config.yaml
n_layer: 13
d_model: 160
n_experts: 192
experts_per_token: 4
d_expert: 32
d_shared_expert: 0
activation: "swiglu"
moe_layers: [0, 1, 2, 3, 4, 5, 6, 7, 8, 9, 10, 11, 12]
router_score: "softmax"
normalize_top_k: true
routed_scale: 2.5
balance_loss: 0.00215
balance_bias: false
router_logit_norm: 1.0
init_std_router: 0.0127
lr_router: 0.000708
n_head: 5
n_kv_head: 1
head_dim: 32
vocab_size: 4096
norm: "rmsnorm"
norm_place: "pre"
norm_eps: 1e-06
positions: "rope"
rope_base: 2340.0
rope_fraction: 1.0
qk_norm: false
attn_scale: 0.177
tie_embeddings: false
parallel_block: false
init: "uniform"
init_std_qkv: 0.0384
init_std_o: 0.00754
init_std_up: 0.0384
init_std_down: 0.00688
optimizer: "adamw"
lr: 0.00209
beta1: 0.95
beta2: 0.95
weight_decay: 0.09
lr_head: 0.0134
grad_clip: 1.0
warmup_steps: 249
schedule: "wsd"
decay_fraction: 0.612
decay_shape: "linear"
final_lr_fraction: 0.05
batch_tokens: 131072
seq_len: 1024
doc_mask: true
train_tokens: 767900000
steps: 5859
dataset: "wikipedia_en"
Below are experts of layer 9 (counted from 0) of a mixture-of-experts language model. Rows are named gate (a neuron's input weights, with its number), up (a neuron's input weights, with its number), down (a neuron's output weights, with its number) and show model dimensions 80-159. Each number is 500 + 25 x the weight over its row's rms, rounded and kept within 0 to 999. Numbers have three digits each.
Before each expert's rows: "raises" lists some tokens whose logits its average output raises strongly, later layers aside; "comes after" lists some tokens at least twice as common just before its tokens as in all text. This comes from a sample of Wikipedia text that the model never trained on. Tokens count by the router's weight.

# expert 40
raises: "aly", "ennis", "ex"
comes after: ",", " of", ".", "-", ":", " by"
gate0:500491492486495503492500519478492470515532566516493471542519518516481493488472525449512510479486513499522446507516530479485494516554511501528519499547527497513487464515500471486502516499524501516516490491470472530512537479511507517534477498
up0:559495529514506503502464475536522511529490466541519533488491501468492471507497489531458489521497463472516546506480480500480515499458496481470484487515476507519504502492522500501513480509468500487480498459484528477458510516482516541494530479
down0:540498484473510468526527500471468505478495495495465504547515502468478523468544527505521454470514510533513527520503485517506491498506485504459495528506460536450532512499533514475478460495502477508488482492480505494533491524515545508482500495
gate1:543461508515473536486513520486515476523531547506500519512497512496488468491458483474516502571478514516502469506488442500518469484504524503478482460454450471469482523514465480501518491510502491545554529478500489493477480487487494539484472520
up1:479493521491475504515525507460495439467535520476464445461488500491493422543479506492466499518496491479445527540476485491520512496545526485471527459470476496464528469461491503499535492529458512500505500496511503535488455488503527526471482529
down1:499488491513459487523485504505512464497524531493481509474493489539484428533487461500470473505479493514500504509473516526506484466447510447472527491493511460521499484513504536504505515542490488487521514534492495505501498499469513523478490497
gate2:500469518493457490483475491502458483487475520500487503549491514522464535463531513463452515512517470500449540489519447467478496486497425501466503480484464502479517513571491494456457481509465476495500526490481492482471464507507493543540499517
up2:529504506498492500497509466488476476473508542506507529510526512514510513484489496499470495494496515493482479496559493478438525532463485506503501534473489504472477490543485479440491528500474504485492503503484538496461496556537500484480485544
down2:490484539507510518468517516497470492512468501486509489512510548507489531504439499492509556510526509476448537475471513500448482503485515531530497507447506506491503520484490457518473488462509472520500484476538478465486516499563479485443473470
gate3:472489515505481470506477545489497483541522536471454495503559509507486513509503484470482488516520528548515505454501484490508504495485474510509533499498481497536464501547496517478472500527475494511492462542523541491519536508537491525513517525
up3:490484524524523508512512534510495484501514495466489532458554492532536490522521484445462503525532534499521515514507524473528528493459532520506494474492483543502503520498479532465457480497481501557456479514515530482561528480513520517517495539
down3:443487488501511525500531514541486512541478521484494530525463520483503496509540483532500540470501517509517514511508469502536511499506486523541482544453482524492490485497514516513518445493492491460510448473480490481523457514509488501490490433
gate4:468485492516507511534537528499488461504490499468523532467476485553552507506498503515521510529495489491488514539508497530513506496502520503508532502465486493498472515510471510475479480499499497525512481479484513508540525511505476527502491510
up4:462489501522467464489523524511466494529537472513517540511552493508534492498436486518530479520495515484525523497487510460482484521482517478499511527490492499505495468559535545488523540500471525481437515520541503537509468510516504477507495513
down4:538507511537511457507519486502500460496474490499518468486494567460490503477542506520500531517510469540474497532534466458501495513493505498526546469476503471479466457499487496485480522479499482543497469503535534542506522494536531479521511489
gate5:464509501504501533532548516498501533476503482499476529503516499507468519521475495587461539522505470482492515473485464477520555525482513490498513483490524521487504476531519508504473507501512527510458520529479471495491508516524525489475468500
up5:466514448486480524486528520512490551466507504538461527513512500537443506504488557529466519486442526525500510456514530484466557504520504515541505526510515498526507517481516493531459479520495510554503471511546505480535454498523477477486503514
down5:446511512507557508496517515564502519550458511471472548520551482490493515494491497498531518471489477531567443494506493492530497514487488491532467496503488509519509550506513444452529560513537488480514560527519519486514481475503514508495490489

# expert 146
raises: "ations", "é", "è", "ão", "ass", "age"
comes after: " H", "|", " the", " Mus", " Her", " |\n"
gate0:485485445517497551507540505485515523473470543444493490500528489481524473507511479497471518478478511462491495477530494494469514469523510499502499533491544507478500506452514517480508552526500481494446546544486527473508513497490495513498517501
up0:477495462499545522466541487509498525493465530472497492511522478496497491483528471490534519462463511500465525438517482474511516486494524502487480511473520515494507495506482504499521491509516497471456557526495541467502478509482489501482504493
down0:511488506473531455502530520528509510452470475470543483521524465509564510460495490510512511497501500468474479474511483493489527486471514485511496426501515512523504531516466509501489485508509477475519515510498472504461491469496504503499480487
gate1:456488485521496585508498464536472528524467481526503505496497509520506491509500480505513483532494488481506500552495518484548545498495510517479472448500502525480477529489478490474493515539495524514464485521529504450555517535486507500494459469
up1:517505573521483493487471535483534549522479522505525515480520471509523535484483483478532491471535498533486475504497522488473495552508520521490448492488514472509525494494517490511502459500453507482509493487479504511498510482447487508457492483
down1:512508471532511506516518470515522476506522487530528509505472500520515473496530512560493454488484478564480480511486543477514532509504530475541513516520524493534500536478531556480526520482479529506498528499475481453535512493476506461490511506
gate2:525513500537502502511516489486522533540539535482512499513527510496494486456486474518458531517444512487526431542514538510546522499525497502479513464522463479425511533499527524527506502539523503485509525544518519476515512514496496511518500505
up2:549471516487496484530511469494460475488471511538475484535538443490541508509507542510528527488498530503471491466550506487489496502493485485485518488475518541502537501496510502502475503508452522499486483457538535522491547469474556510510488511
down2:535485485496518508518462495488482493491465488488489521512501463508516513481481487513509580516508501488496505456574506468544499501533557469477491532525504494480492509476489539530525479496527515542470466526487504544514531521503506539498487477
gate3:531480515510523464493498497506491532499480507466477498501491439495502477491539464485519520472479489503476490501488508474498484504514534505521509467486502504499532513524534516519516526545524546492492490529506508513489458484495485447508522495
up3:539461528558513474492495476536524531490491477506510493493522498505484474531477503492557535534501460484514503470523508506492499477489486505457515460540482527514558502531535522479520508570485517482500475509526486530504533501523523530488530481
down3:557501502453470482498487466517515425491477498514509509511475459495513548487457506508461490470483501538511496459517515486494505535504527514439517520498522489511507470481487475534478521486494454508524522501529524497493509455495507498476484524
gate4:483487504488535506512492478545465510515516496506525506535529499525504529472487467469485462501476482507487478514488516480492493472489479491548545492455488507523451517489529509535537494499512503483558503508503478490444485485501535488504500507
up4:544549523520469482543531505453523456488507526514495485453486518521534488554494531519494533480508480470531514494526478531508518538509495479491519491514524459485529473535488487432470517499479478495444539505502512513506493573472461515514457494
down4:530496493476481447492494569522511487506470476488521526486515451472490472461473458481474497506464506486500541492547508475517497520521505528492464443526536514480556489466520493496515461503471505500538503482512515497493539528503503457491466522
gate5:506481503512472501467496509447514486490520472452474506450507516512506485474488508479467530457426525497497493495530525525495463478528496497525470502514477513489452521501469457463519506461536483509459471512509500493517484510504516513513520529
up5:492465482495532528518532509454488490511476492496489530506490500495504550477549493491486475472475508519514510520522531501552485454492540517492522544501446506551501476498483530513491547497445507511492535533506482502512498470539453494521537486
down5:512497508514488505484482500503538510495496519501494468488476463505480515484509533498530511543509513525488528519503520472509490539481493485474505478503432506517488507439503437523525466526491481494538517519444492499524504472443502512515459477

# expert 122
raises: "l", "ite", "it", "ri"
comes after: " H", " L", " h", " D", " l", " Y"
gate0:446490540503481533520466508482496473533541527486546494485500477498499472486537541474516448526491530484460515494474521509517518490487507472466481448490463494504534511501492533517488489463485501499461515523480487526527475544498501482486517497
up0:489531523502543493508528510519489508490483479516444491531505515516491534470453492482499524539519542518498460494548507472508481526500518523540496528487526477494485491493520490499537562510486517450505492479508472513465480458459501549479491477
down0:523480507480518478469513477486437553455503499522481510524513508473472506469478524462497508462496469498511490537549484508507486494523516506541550477528493506441511466515479488473518506534515517526470469535510492487474503509518509493525500540
gate1:439522542531487479503479481417457477516464514510480494483503491497516508515470522505500498515510509524490525514532489521514494549537527502521509519480482523497461446517518548463459506513520475513503528521500511512483486509449546450497510499
up1:571498538492489504482489545556488506501493503489472517498478510452511512482472511530474501499537493539508463521513520500520508555475511494465502472541516500521478466484501561515533494532499519472514531490535529501489510525454467480496479492
down1:457462537466537517449450496483507494488542476522460456545517494509453543483497477455498562510484495527523523502482496511510502461540451517542486485488488512515478480532490479469468510483473495520463480518467515516470522498465512495460518475
gate2:520466535420506469496444517515533525487519485490513514508533496449495522515486464510491508495528497490505499478500491453475468500458470466495491518489490530509456508495470464504449479525510492488503498506486524511514535491504517505520524524
up2:483539504518499539510494503484487490490468518559491512485517442500496479478434511528529459519500568443479491470519539515493530473500491515512494519500516491461500530494514515515560526505487526470534522517522533502477491483465498505477508503
down2:456527514544496492498500532553493491522470533520550508534501497528500478486553517510479534488499532539527491514483484544512528501505495539500519492466487466508523505467457537516531519481484515476493486543525481478457547529546515473524487487
gate3:499474536500485513484500484523497515456527479526531536472537520503456490507478505503488471471512486512508447463506504492511514506538484507516487539519486533476503477482538522526550528503507559499489490525508515579496499479503543467484481502
up3:532493524531480492484532454539487503477490485513514526472473517502499482518481501487509468460493454535514466483480518509527494494537478505502478508496512519511486496506540551522551529503541556454476498531518522537476489462487518454480490509
down3:527513519510495505541487486511483483527531465492513496463477469524515503473535515497519523481504534477488478505482527479497519514517548528486512540494505531475511501498487487522445492457487489527548514527498499463483453511520482546467515471
gate4:441512497513511477492469521501481511486505513488547531501545450511509502512535517470523460513572508510520462531519514464512501484529464483526477471456512536477544498518478499518470492500459485501504520476520545502526522477518477508475465512
up4:494497466499500511478451497445466465475509509488531489475475453479474521484535497492528543459500502472451461498458494503496514484520474506527515499505525513461484490476472487503508520536527538525510497525477505523528496517544524487533520477
down4:511490507485509478487527480542479500485514515486489493508491528487485477475495473488530507485485503506510533523547502484519500510554491514471483510456441479494548482497463479522531507470491464529490524521506513500558500505474496495467481531
gate5:427473498504509488456479530484418496492523520494493449483532479512492505524511491536476508489490484503502546519472509495528491519536468507515532540460519501519472466485495503434490495518489498494477516492505528526503496503528499457493520508
up5:476540519524519502493507458507512478477474495530543536506521495491509474504493513525511517466478551498467472534510503479490487506505523469480476525492500492463499528504502481536502496479520482494564447482459481467510525510497469504513478515
down5:528520477467477511503537497476521518499490453490456508530508512516459508529540519516519516464473489507549457501514464439504480534499458501486470498478497515534492485446498482487511497483509522507491474465486466497545473456485530446528485520

# expert 71
raises: "erm", "ered", "ern"
comes after: " |", ",", "-", ":", " the", " \""
gate0:469489523472481492493468452488489538510515507502536525494497536468512471446523483461557505480471501476491502522516512508508506525514521523533505506506484498500489438531495524477481503510488492490509497520494544472504494510506484512506539498
up0:499484519499542459545446545502499492520537507488475477535532501519517484500468484528475458501518504521497505479483525470479437501501506461525483524519513472460510545475543511504518502518535477522454499526485486510470495499492522508505436527
down0:512481537446493483470506460538516496471492496539487493505506482523529509479559484479484545470522518466485478506530539482476500491510527514487524505466458505554450490509534530451455485539520476524477505505520503462562487492533485546480515511
gate1:497522509493532538530529485468497486556468533527522520519489498512532496500528462491523513510517480566457485469517489503488505509517518508530515518486509523457496560544477461511475492490528486491518502463521497468514520470512473544503538519
up1:568498487492485505493506474481498481486449471488472513467511458495512535535504514473491502497499495537536515438475483543503474552539470517549523501488514481548521469445511541508527476488551516502530456495496477519520472459491452476516530507
down1:506537518524521535512518497494479489482522490515480474491486489506523486503503507494524493512498536504488517509502517467538501512499487536540497509506470487490493531507491490513495508460517487507484470465494504511486512532525491514480538506
gate2:520501506496494486505534530493526531528478538501493517493441524430507494468523451481546517499481462477481500509458473515524489541543490508556481477490461533511478471495506498476510507485478518509477488507454500483467493501504503515491535514
up2:489486504495466529436511530513467496462483507520509477505478502522524479480526495483477519492516470513525453498505535491475507505490500500527485507507466465497489469567481531457450516515473488504491502483522485444553483505488507522472531481
down2:456501502523513467533504525490514491554515501493514518532499507467483505482458490474547508506472467556487459520479495538540490526493513470500494506469531533487518509486442489495511525492531487458495455501485502504449485499465523470483532563
gate3:519515527499486517508494522488501493468469498460515521504495483467518487473500431524495505495540444471548493518505513480465515539442496495470508460489476464478538472503492531556491488508504490509476522498483455481532490506449502506528458494
up3:510511512506519523507485524485502473463485510472528490512499475480508468499504436528496527503525475471528483503502511491472533516473483514481496464460499449506519478498490524540502521497521523511467509493491512494527471498468519512532431480
down3:462472488519499478473506539522495552491496511481446476490507523520508453477521499497522526465507472496473510513544544515512491507555492506510510485464451518483476536483494435532519500475511544500475510470482499481516480512520514512490535476
gate4:495498526492533500482477505509523487523500472570494528488458492522485490455488454527539499503471517485487513480541493487462552450507502512493453508488512481503468527480514511516515473464492520489506484529485482471434495499477513537468505516
up4:527467472513514511499513488493533479501524477534508482497479513539512484502529508498473530507475494485500481466544477531482507466524474508519484484486527494517450512493497473465465474510514523548492524480472480477504515501511546515497491433
down4:525517487502537502512490486458477520525518474441455512503532504501488499506493515474482516481487492531511500478489485507463473485497493530499506500511523485447508521527485480473518505388499490494497485487465487498514490500508485498529494480
gate5:486442498483490503521509518491480477492502439492496544491507479548465500504510550551515506519470498482476534480501473532514516492469532497507542553494491519512485469496526501465525492511511476541467468480517506493568488500511494480526486488
up5:512502473539510532475557452464538510551556524489534492541479518483513465499484502470510500432535477514509466501493489492499511507584503498508473478520490519495502516513484498517465520513514514465507550511484523507502493512471520536486520466
down5:504518447516521504452489487498473506503519468525508458543506577508490486505509524492472551524454485504487518489452487501489525493543532509488485497493517549506513519512521512525504557447493519524511471486511483484493504503455503531525489474

# expert 38
raises: "irth", "eg", "ach"
comes after: ".", " |", "-", "ie", "an", " John"
gate0:484476511459537404496489520492555480471492486494482429511518497521569496515504497463510495502500516496459541482479479530497477531505505481524474514488525500520516430484480503486516480468507543431494511505498494500490488484456451518496536530
up0:468466488468488443505468509478471497473499506467500483504519469516514493506520539468512519520483489453460545506457481484504481508498523508455490536501515505493466483474459498509473475481498514508471514526529483542492508476516539513523518483
down0:489487491551477527491516524462492512500523485540500547513518479464466474492497509539523518544501496467517505525500479514480495446498489476459519499493474531525482552531508496474497503519500520533510491489493492573532486511558504534539518466
gate1:496450532475526495451502525512506446472522518415526519486523509546488503522526515476494492468535488510477539539483512461504470507528495498490486486469470509505513446502480549468459498503503492508502534493504491507552515485508497457558526502
up1:494545489495463531537487516476470479464497516474487473437471537482507463509500494524508494478527455489400519476535482515506510474473492483492493548486494501479485506499476475500553503508464490486478515455475506505489528517507484530502460500
down1:539512515505484510484534517543536548538519500473526498554501502469496463502511525477525511480488556500509509526507516519549528469514508504473482433511502513501486463474501507506495494468521502467510493527450514523506538512506510488467523535
gate2:481539491528514482472487531474514456480558512490512499478502509523526521521534520516499521493558496485473537481494455530520495554550506516494501507487479530502456489477477510511478501469496438459496535507506452469484494523537542502503516506
up2:511529534481534496484515516511481551493492475526474526518502496521476498481493509577529514509505522500521503489479485493515501458483504501489493501483492474475540510509511511487460496508476519505531500518527514542512508501519477526533485503
down2:449484500472482496486470491510501488508520510502499510505507545488493472512490470490503452498510447531548504536484530459514528524483467513550494504470495470519487504492479525504489493575517521476499492471467477506537463472519499478474510529
gate3:439509523475494486466530486503482502474482489452510511491457491509525474436502477508511473487528493504458476546558567486506508482561491510505514507489476519480508495499508547464520536523487484497528473505509515488496552485459484487511493500
up3:504514517504510466493499519520482566496512492474539468508502480497487475521559521480505513493506484478504499525519515507492513488473497519520513521495527462499519529521504455425495489500511492463525482487537495540540542504470515482533483511
down3:519522513476493536485484461506494502491481540493506457519504494524520519470484549465496501541502514521526511508506529523523543460481532503531493461487511517510465460518491504517558511514486511502513532491498506465508488525506502518466518485
gate4:479490491534520535503522502480528561473461454491536500520490492528502518479504499515495537515488488472493491457518518492491481496534555507494555486517493504515537476545501521470492520504469483533442510528459460519570510509484477512534507486
up4:465497521477449523480533520430517491503510512504486493473513533480512476490510522499443503522515436463469510485489473475539493484518492500518480447489504537549525522470485508489505476515460458522512440488502470435505501563500510492538510489
down4:483488458487509485486514532468529501497506463475491490503516539528579486490493503489518522517532518492480486488488548528504467486446443472486511488469529508495479518468555501480499479509533497499470535526483487531499520490484537508474523480
gate5:523493513468466489522508509507524515488513514498498470505506569474508520492507532506529502508513478454494475526493511494507489479475490503545492472491500486533511513478554521533539463547521510485502451468489525516477512535497552551486525474
up5:544505490529531483517531479522507484447495518490465517525531468510543504519490512524452506484530453489565476485481498503512493505490525485476535505506483479475516479510455507463485508539477491529465527501505527505529510480541478478561478458
down5:502541484507507511487415510486522473514497568512522505490502479524472482547524529467480558507502537507517522503520501513515499481477540468518486563513500500530491481523507494538527455478507506509500543504523505475507518527467502525502462541

# expert 67
raises: "ide", "ight", "idge", "and", "ides", "ons"
comes after: " ", "|", " (", " the", " a", " C"
gate0:500536488558524547515508503500472499507481472535515484514480509537474482466483491454569490517485543491510471514503492510503537491481468519459435469527484494496519524516457493482483491468508515466521531518507465487523517472506483520494525491
up0:494519523508498494478529501449471481488496523515530495477466522482504470489495492512506478504501479498521443528532503557534481483514494517515479491485472527517511494492446513551474480507493464456484505458481513465505525515494466500496522482
down0:493493490522510479531528520532504512517521454522498562547500534493521499499517506480487568518464466511489499505487483511540540534481500510497460488495472482522495467570534480486530502502511552475501522503494493494487494523542478528493482503
gate1:511513509512470531578519456518516496508511519493459512421510505469528507516501529531499506465476530488525484507533508501493494489483480492509480474517474516522505529501513467534498484515490473489500512548530496492504488529505472481542485488
up1:448498482526480502492557498484494472550526500520473517553512501481476494526459469519489499531481459485480544562509515542511490491490497505479521524464533491494497558545486493437473504472515510520488511522502474426537518516504546452497523525
down1:513536505488466455487471474506528490483533529488524469512527472499523504550484524491527468483442465488452485535521511483483491482522499520504472522499485496468464534430482497479510483539507458508511521493480484486478475467464507518479515515
gate2:508493489501515460508530543505504514487486481492486504494481500430493461466503548513514520542504493517515534502486459491530510518510506468517468476479495511546481480512539468496536456520495459467534454466432544499531541510463480477496505480
up2:501459477486509504497492530504507474502503463511507548567510484493476487480521478529468507472510524477490549511450494490496494496466530513513529548535514463503449480494471460438510516492514485504494544494471490507523467496511497534527513514
down2:507487515469526492527515501470519515497552517498519450506533475511487524521488504514518449479474451551486492505479544512476496522513491546465443518478494512491503503487473551480508563527485508506474506522459506494472501538517543505492506529
gate3:486485482484501500480533547516538501490481500501546527543516468494499511498497483510506508507518566500511478503527524494489518478459515517527502515490508477468475477546508517497545474479540496457487484475539476508526510515472495529489495543
up3:513495499449469505504515552537509499477526478504493515512545457491508547513518529491493510546545498525536500465470512469508508463470491489515522485508528523501531492510518532510490498496492497482464475532559509494497478464493461509515472533
down3:494498518579462502484479479475496494461500482488487505468504507471535490487504483466478489522498515471501508475516518491490522440478534486507504521470516458486542495525482480501481494510498504498496471496479512474482540490411508502533470485
gate4:446494511497522489488482512499496509518489473516527563514509511519549493475505507554497515490467539507530456545526497533525487484475491482512482480540490534510468493507518529460486446474487470500501508438502515512500487514473519509494531534
up4:411469479511519524453512517485538476476475514512486535496463508516497486468526494540506490476464527488476494495506494482495506486513475498507498525484522502485478537517508473466551501503462468481497480550521497480457513501505531488469513483
down4:464469460490486500541489500490498508466494514505492510498473496500517507496510489502512489541444519499452499491489496499493516559522497490485493504502494478550464492419481516514491510514520532520447520467513531505472538479502501491537552510
gate5:480505501537490544528467498498519562478525491553489520495502524491490488485454513513524531498505479497476457523502570502481490479480488532507473495521483504492503522482526521509508433461480484515494451508515461485528528521459503489530495491
up5:480534519511468518544482538518438506529484496514545513489499521465483451487505463463484475485482535492515483491513503503526491511487488485506490516509472551476535510491509490532480489494486469477505493472552508517512549498487489515512515454
down5:514489505478535476510459522488470503521478517489458452518457509477489509518522508492500440503510501480506506484503543514542513532524485502506475567529550567524516520460555507507508494516499492492550466486476512502510499497488556498503513504

# expert 148
raises: "e", "ar", "o"
comes after: " (", " \"", ".\n\n", "===", "\n\n", " =\n\n"
gate0:475526483503496523511506459590508495490513483491512462467492515505490477476512482490546500526483490469573493500563503512478483499488487514544484454509490501493503530491498521509532500519535488505463547497539501503500543470507493499451513450
up0:452482512498491521503502517542447490522554473514539497471474504484506511494516512521506505473527494463496493537535526517487472531526517513532512470512479506489489529475506499504517478505555453521503521498528462482541507478531498467505506487
down0:527476541501497545531492433513497464506519447496508478532539473490544493519500452487530432549445542508495478524496526524512482480487480479526506481526481506535514522519501497484521446502533490493515539489472537543511507488518505509479549479
gate1:504502491513485542525494496459491504510529540476518519489510487497506540478503491492538501515542560515511484490513505483465501491514519507501467473474510515487556519498548492534522504513477493513470497489531487489464497543546516478478532464
up1:479493493483522502509504539460473461518534497502495514523531523462474487493510506512487503490463495495469537503521540519535463506461524516496551529498518476462457489514453509511467512442492492497548472488464545477505493489508501521477516568
down1:460475522540518463434549499511514501530560515508512507492496528500505522477473501502485554518527508530493507511471485497504524449492487507504505473528531500504537482530466504471485502472524508547506544484493477518482474513535536479493528493
gate2:540545500508524483481480493471512490497523501492555494508530443470505486512516525508471507414472489514506495524486534519503490483544511499498523546532493502497525464456472515511479542534506484561524497510488517541528520480513497517480503511
up2:480459525470507502534499508504478500495476468528520495506500500492486476469480480484513500561493537491496464472553504498449482490424519513572470489494509500506468497511500501502520516469486490445486516480497493480502472513497532481504496545
down2:466481514476471497506504519507498465484514490473464508514497526481450485478482491520525445481517562556536515536513486515480468472496462436486439494544505534444490502505520521510496500535505491514533499504476520473437526534515486467540479442
gate3:469522454530514519557460495517455481511487498493484449494487515523526511490534477514536502480546513462520512495508509476455456501481497498511512512484483496497441500540526495459513520524461443525496486485509444517456485523531532508513512454
up3:541458544473516518458503498484534514468510520513508576494535482460493495491467497507453488539465499514446506479489500517492506545521483501496483486524534486481548487476497517513463466459531529512545452535481537507506504515531484512453499509
down3:498512459541490526482474473479535506535494505516524426490467538535493463508533534533488463539511517479474471512481479485499495494495537499523494500472545517519540515536470516468501548522465499508509485477561467497481514513505509520496507477
gate4:491517479504498503513495462493521550507470522511505506485461526532518522481491504499484521546504501507486477495493456489508518492481520507526495527509483509483504541540513519495471524499521491536512546494509498491520513554506522485453475480
up4:524524509474503513456480534476458474485516502506501524489507505483510504496497501478544479497540500501471494498494515510492499510523506493469494504499499479508480508485525500490526504488462474444519489501517476525490457460500486496473524544
down4:505502495498535494557513436491488515519499463480520514535528544500517530519480496508485477489494475480490526519484481494460498486506542475483518511488562471511526485495451558484453476541464505517492480481446469508509507563506501457486516478
gate5:491496467531504529542456468521530475551514513516492533498485522516509500470513480497559498492499508520542477503504505481504473478544480496458520513498431502528494535516516533530536485518490464487478514505523573534498502494507515543492473486
up5:503516470501482496463523522515532506472505493490509506482501509468530504514536490493476485521490466525534516472449497495528490541496475491490487468522480497502517474503505491538484485520489550457503523526458494504479433506520478505455523474
down5:448503523514533495503487483530562500516486483534532505494512495519486506478486515517504462526555515542487524521493508506493475487467491500484496494514561521500534494499515544474510532515501494488507489488535486511479526547518521487491462448

# expert 5
raises: "ept", "9", "11", "ult", "10"
comes after: " |", "|", ";", " September", "-", " November"
gate0:492521477482473490486477529509473520499490483474546525495509471519476495524478509564462510467470536495461473494543462507571519482501511495474520480478508521514506495511485441505509530565477506524515497461495517481503468496495511519531492524
up0:510508525523528475528481490523498540504489514531458513513496513491530508474527509480495509567531496464543560503509525480455433518497532512517477524571516495525454540498498517508494471441533493527508530530508497557504532520529514487478509492
down0:475509468497485489509494540492529497508458466466532498520523524501525471527495505536461524549500514494493483495464475487543541528505468523467508530486496493516485534459513520484516471521509485530513516509506502485456526527518482479504478519
gate1:504557471505502485467528435499498488535501503509570460477472453514444466515517480496491500472461575504522492489474493520477528527542485486499490511465522559505512476453495494502537516535507512448499488449465510522463501514501467520505514532
up1:502474464502459467520546539525464512480499531496515485585522490511560559497479477528500494519514470499466483525542472513550517466484496508525468508454464452455498536513484503506523484519478484525479553505528479456504529502496514515529534514
down1:519461527493507499511472507500459511470539539484514528529531485522499510519479475544522502485522490486444518536499496553537474520498474507492446499465540492557559478552510525513474505465564491507462499502480536482508469477468488503469499509
gate2:498504547495554477501502459453519485498551549498527501464507499496515488476515516501511528502451509513523550510501506494475481474490528500510483458506511508534481472486492542526470444450477505493494488507453526522517472510481465490491483471
up2:487496485485502485516501492562462495509522472487482522508497509506487517505512469489509497470521507490424498508545472493486484499492502498521496518480453475476501515491503479480546522482477463576490503502566472494485513503533530464515513528
down2:489485519506462476498534498488525537531545554497497510506525519540471566541523510507504529466498521444516524505475486467513496465554503488499516544470530478459500471489529497521531463489541501474480477457526486472536519498523505485463495507
gate3:486498499491481508529461515531500526500480542523515487481488490509498533518509491561518510495463486500516509508526489508487463473487480501548484514485508500488502469531512501492537532551477504544510482452514530458522481514505483494571530459
up3:500509456498509513522516497535497538484469498498515497464492472515469515530513507542498524509488487492505488488554470483511480497487465534548504511487471500476505475555518509477523497485479505533499493453557529489489465504515487481549523497
down3:474566530500525492515530492461507472504533496519474439440565500492438493514483498469512524516544496484504493465499518515483495435559493477502477504525510504480507513525514515502517462463496498529503533531521485497528490520502538461512470494
gate4:503523519495443452539522532532497498469515493461520530535486545459509545497528509503478482459505481500444494470465489505515520501484473496469523543548482472537525536467456477497468514522494538504531523487492485517512513470507522518499513471
up4:504468505482501541440510498424495522544486481480534504464512444553505500470487506510481536516489513503530529522548523488485476464512513488493514480501517498482489505536517506489497487507469516501494538498523527450499463512504470512500489497
down4:467488528510437529501524507514467532487537510527522510473485509458494525500515515473501531460525497479462527520523477530545484508483473502474498463518533499462473445459500479495490509495532491526503532493469501515475560542524549460492519473
gate5:492494486498479502522522535563517490504507518532454497532520526462520514501479491536473476493520488510479486509445444502475508530488535507488471518514505478471486532476511510430511491486493490480495493561444485493473521493518510481493499474
up5:520458493504482513481556482542488510531493477530508479534473509482533490533492535490468463481538492527469512520491440514518513553501482488466484504477532490470519482468483496460509474479535520492510500534498477501460529466499540460512502486
down5:552546461493501477478491444514503487468528547483507488491505502507485505518516497520539497541527499562550515499483514462469486493489495504535509507504535473498519483441444483488487520555491514522502488546498501524532488491503485498528486523